Experts of a small language model.
Experts: 2 picks a token, a sigmoid router.
Training: a variant of Muon for the experts, 9498 steps.
Below are experts of layer 6 (counted from 0) of a mixture-of-experts language model. Rows are named down (a neuron's output weights, with its number) and show model dimensions 0-191. Each number is 128 + 24 x the weight over its row's rms, rounded and kept within 0 to 255. Numbers have three digits each.
Before each expert's rows: a language model's description of what the expert responds to. This comes from a sample of Wikipedia text that the model never trained on.

# expert 1
Commas and closing parentheses or quotes that end a phrase or list item in running prose, such as drums, and; (2002).
down0:166150123170147114084105158178129185076099184106103110154134121115079135119103193154143121161121156125117134106101141145137128140156104076073146121125134106173123061156100148099117144136141155110124162169084097141057141129114093155108124093131124138122126092102130098131125141147103110128104145123113135115153125159131162132112125116148137118130111128117129134115125137112082104100139134103101106102161146082132100108144104149128141126127125153106160126131143151120136097133077142143117145137102144131123130110151152109123141119160116108149136124102117122177115165123108157146

# expert 25
Middle pieces of unusual names and words, e.g. We-et-abix, Th-ie-lemans, plus you, me, I am, as in quotes and song titles.
down0:089113176159069156105134131130159136115148120132113101121196129117124100141099125106107155116112111107124090123127125117099151182177109088170121136082128160086133154157087126127124080159163123105112125165158096145128164141120124131091128106113102134130106109151120133125115136157136089073131118154167157148143121127132168134086109105078166116110159105133119126121157151108077122134163116115145112140116143134148134144131126099118109098119107108142152095147142076133102135126125149107111115148090140133133115101128116112151106134096112133141104125159162125181108147104108090095

# expert 10
Colons after labels, plus on, at, born, dashes and degree signs in infoboxes, credits and coordinates, e.g. Total length:, Dylan – vocals.
down0:109115172139079089107098139139122122125113128092096111121108119105137126129139134156153140129130110118106110112064131171145096075130118068115149121138146104118141080124120123136123118156121121123121127115149162091115158130120092143134139116171112124136152091159184135111102071096103155115147150099154149086136143116092122094152153156133149118082142117130141091164161131140147107158134133153140110151114142165107156113139101140153123129136126105161109192158093151122071106093123144125126092154143090161179154142150118175160130140094108108135127123114118148112136150138110127120

# expert 26
Verb particles like out, back, up and nouns of action or process like growth, development, attack, plus -ing and -ation endings.
down3:149122132147156058140141146177120154159132132135135144117086152153083156143113085097131143108133129094130147126112125103113133138143143097118112147162092097158129122116098166145131134179113168102127131131118117056111154150185098120127131127127095103125148155134154162125122144128090125093135131131129170078109158144122086127152128150136131116187151139148079127162158181118137111097099114113115103122088127103093150117146154114132150125114155113134109144126155130082145112136125137119085119102124112134159139138120099109095099136165139127145129160154144134073124157119077113126

# expert 24
Adjectives and name words opening titles and headings, like European, Democratic, National, Live, Basketball, or endings like Sec(ular), Tem(porary).
down0:137121163117165140170156111121122169101142131144127121117139083099170157105114111133127122118193129124146140126152103099125132112105081106150131145152122095171130161130164157110120125150157131125068146134128149101089119128108134101117138121159140113113101131106164139086147087100147143125120103132145127093111110135120153154146096094137117164110118189148113156132131087079203128152088121108121169116114116115144107150114098147089130108102140086091110138136139109121080113146111145126087160127131093140104142117133166097114115154109109131102142174158159119161138140116119121108

# expert 9
Prepositions like in, to, from and into, above all in before years or places in biographies, e.g. moved to New York.
down0:176100161146163138106106130146148123095123118199118126081155114104142125146068100136095140112162110161132091121088126148108130128131150140120147124093144138123108110178092136139154171130188102090134112100127145142133134067093135089102140120171133094122151128099106150118107098125129127123129172106152119147132136107100151116137102134106110143136167132145118102073140111119149131120117149094131125137131113165110142121084141099149153164153122152120131123098110123155178116067126105138098127162101140128125118171152170123127148142141131100128078167121143149135161118144142118124

# expert 2
Spaces opening table cells before numbers, years or scores after pipes, plus opening parentheses before places or dates, such as | 3, (Paramus.
down0:106112153124127181160128120162128097144139158110180148151135091122123158146094190125106136107153154111123118106138126115143122164116157092111138139129173146094091127109126134113127156120131146126086121131137144128142114149114111157140136139210131150151119111132145111132042160126119117086179134122128136117108109111165141090141116127134097136129098109156147130114108096119097147124107105121114158107177128112138152113107125108140107096136119132166110125098139117090136054128099125088134104132121128126132111124144126099149112088096125124160112147128081136161103134181183148123

# expert 3
First pieces of non-English personal and place names in lists and tables, such as Kan(chanaburi), Sar(ıyer), Kaz(uya), Sol(in).
down0:115116103176170114122103118089131171103136150094083143146167137129111110114143151108151125152127131141130105119134090153104166174095108150126112134110124127117159157167077136098114118132147123151113167112139097139115115128095167156118082140130161123173123167145107099147070125152165093118143104128151123140142142152089124133109091131116123102113114156093134105141153141128174137157114147125103101137139105149140121119119112107149152101139129135084089136119143178121133103145139172098104115127120163138202136119119141170185117110093110135119110085119108110125121142146095106152

# expert 17
Final vowel-led pieces of foreign personal and place names, such as -ina, -ella, -is, -as, -ás, often in sports tables.
down0:137119116130127098129121114175119123111148128121129169123154162122146083129144099135136140086141112149106114154129131149129135074110151123122123115137085136127139117134138102126110135176127141161177129091130111097157137129093145170141129121190083106121129122151181144139118118118080155090078085124110120133129082119116139150111097126157134113135163124079150106111094105142118115086129126140127153133103099124156093086121101151141133110123146167152079120162137157119118109120103140121170105139138125120193137099115126142126115095120112100139148176156143111147162158122202147158

# expert 12
Counting words like two, several, many, both before nouns or numbers, plus spaces before ages and family labels in taxonomy boxes.
down7:138125134155160118102146147123095133170112131157167069084095116138121135147157093126103129062111111139100128111155159125097118115135157131127159129114142119173155118110106119169145063130062118141103157129132109117163093180131124102134125140117092155137103130146148092122100139127142118122122109086156123168170136107130124147151106137134111169125082158162176158164144104126138142145137095110079118134134121074131116126138120097113148116131133138134143110141097141139120136093143086129150151117190123130130103128121089105138146136154119069119128131134114087117103123150134117157

# expert 29
Prepositions linking a noun to its complement, mostly of, also for, by, with, including, among, after words like part, member.
down0:114090168139125103182095119093140109127122159133113131117150121084149084129097124122131122113080118114127127115126119098116121141111089129154158148127139136120110107113088106165120095114184161175112107130134121099152175108113140121110099128214109121101163131168115170176118107122178109128169143128129133096159106103119131108126117129100110103154116105099134131154124111157157109123102104118147149122098149163099132147135123146104174129128074148132087109155146106145088098160130125144139117115159136132144165155157119133088133084137169114136124103137147114132103096136124094151

# expert 20
Common nouns and adjectives directly following the, such as first, city, river, island, latter, largest, often followed by of.
down4:140128118139153118118092109127145091100146143111165154143088104128123135112125111123110166120135114134092119121078113141147142161137138135130090120122137136166129137105149112132079146123134108114111132174122130157082118152099125089108128131134113118104143122136142134142135091139125096165132102082135085162119115108142122134102152126121163119066102123114101117148143191108131148149137157122083133166157157133162168151161119115110139105129157128098085154128167191160134164099152164128148140157089120109063138085127166136131139133143126168129120113097140151120086122164158098165

# expert 14
Temporal words opening clauses or dates in narrative, such as until, when, after, since, August, July, plus commas after dates.
down0:079111117079148112121188162135094129163155107139156092121103146118111100151114141139144195115141144135097107157115129116140119198106101143176135149119125081148081106109120131089130161156126156125138158125103137139131148161167135130138099132141132141118109081135132148153123121050107104130114122125155136132116148137098129177126123126096119139124136198129094155143195146106114145111196152100136143140128093112150146147123086137121127116138104127115136171128140122119143137132102114148117124137116114120116117149113132110153110115160113163161139130138155110108137091159136112112

# expert 6
Opening pieces of lowercase words split into fragments, often after a or and, such as ar(dent), calc(ium), exc(ite), hum(our).
down0:123123129124126145119114085143166116132107140074133116118082105134088120122076135109108128123164129093103100117114154144167110115147103102149131121129191049129117146127123166120144145111124117134086125124094109123154131117116154108116167190167120135134150117088149133137138167128119136119149113141135087130134156149140140164087148135165088136116172115116117177141123073152129110129084149137104132139139162143128095107132171115142117138090148137148122096130143097118179099147116145126170127155104100091112126106134182116149146102133110100114081128151161143147119121123152149147

# expert 5
Closing pieces of longer words and place names, such as -wood, -ville, -ington, -ity, -ular, plus institution words like School, University.
down0:108141159119130128142162162120096113093158134119108147157117148179115104102091165118106149080140113097153132113121135114148121088125162178059118119112131123106113098171122108147136125130111100114133123119127122122132098139146101117107130167074120154099131089157141134136083094113138148120117091116144170127145143148138113106123116156101130129117134153132107092099156120131096115155109159167151114114109112076112161163145129193147076125125129109132149144147149139118084167105157150107140120103131126139131141129132114138078149156123157167090112107133104112109095130056113118132

# expert 23
Single capital letters or short capital clusters beginning proper names after a space, quote or parenthesis, such as W in Wise, Sch, Sp.
down0:144077140138093093099107128148122154148068113164079159132127142137169138112132118150119162123131131169109143108117120208088127138123185097151122132122129105117147141114126105103103171103144171086126151108130136157092134135120129135089133081161168151098136140117140103161111126159135116109140104105171141143134130121155106153124132121114147104108119134133116126149122094109110145133153110143089105111110125108122117147078134079102127133120105125164109139107152107118140140113129192114137151119101154141123143082116127149124109071105125150181151064136143124161119156125121110122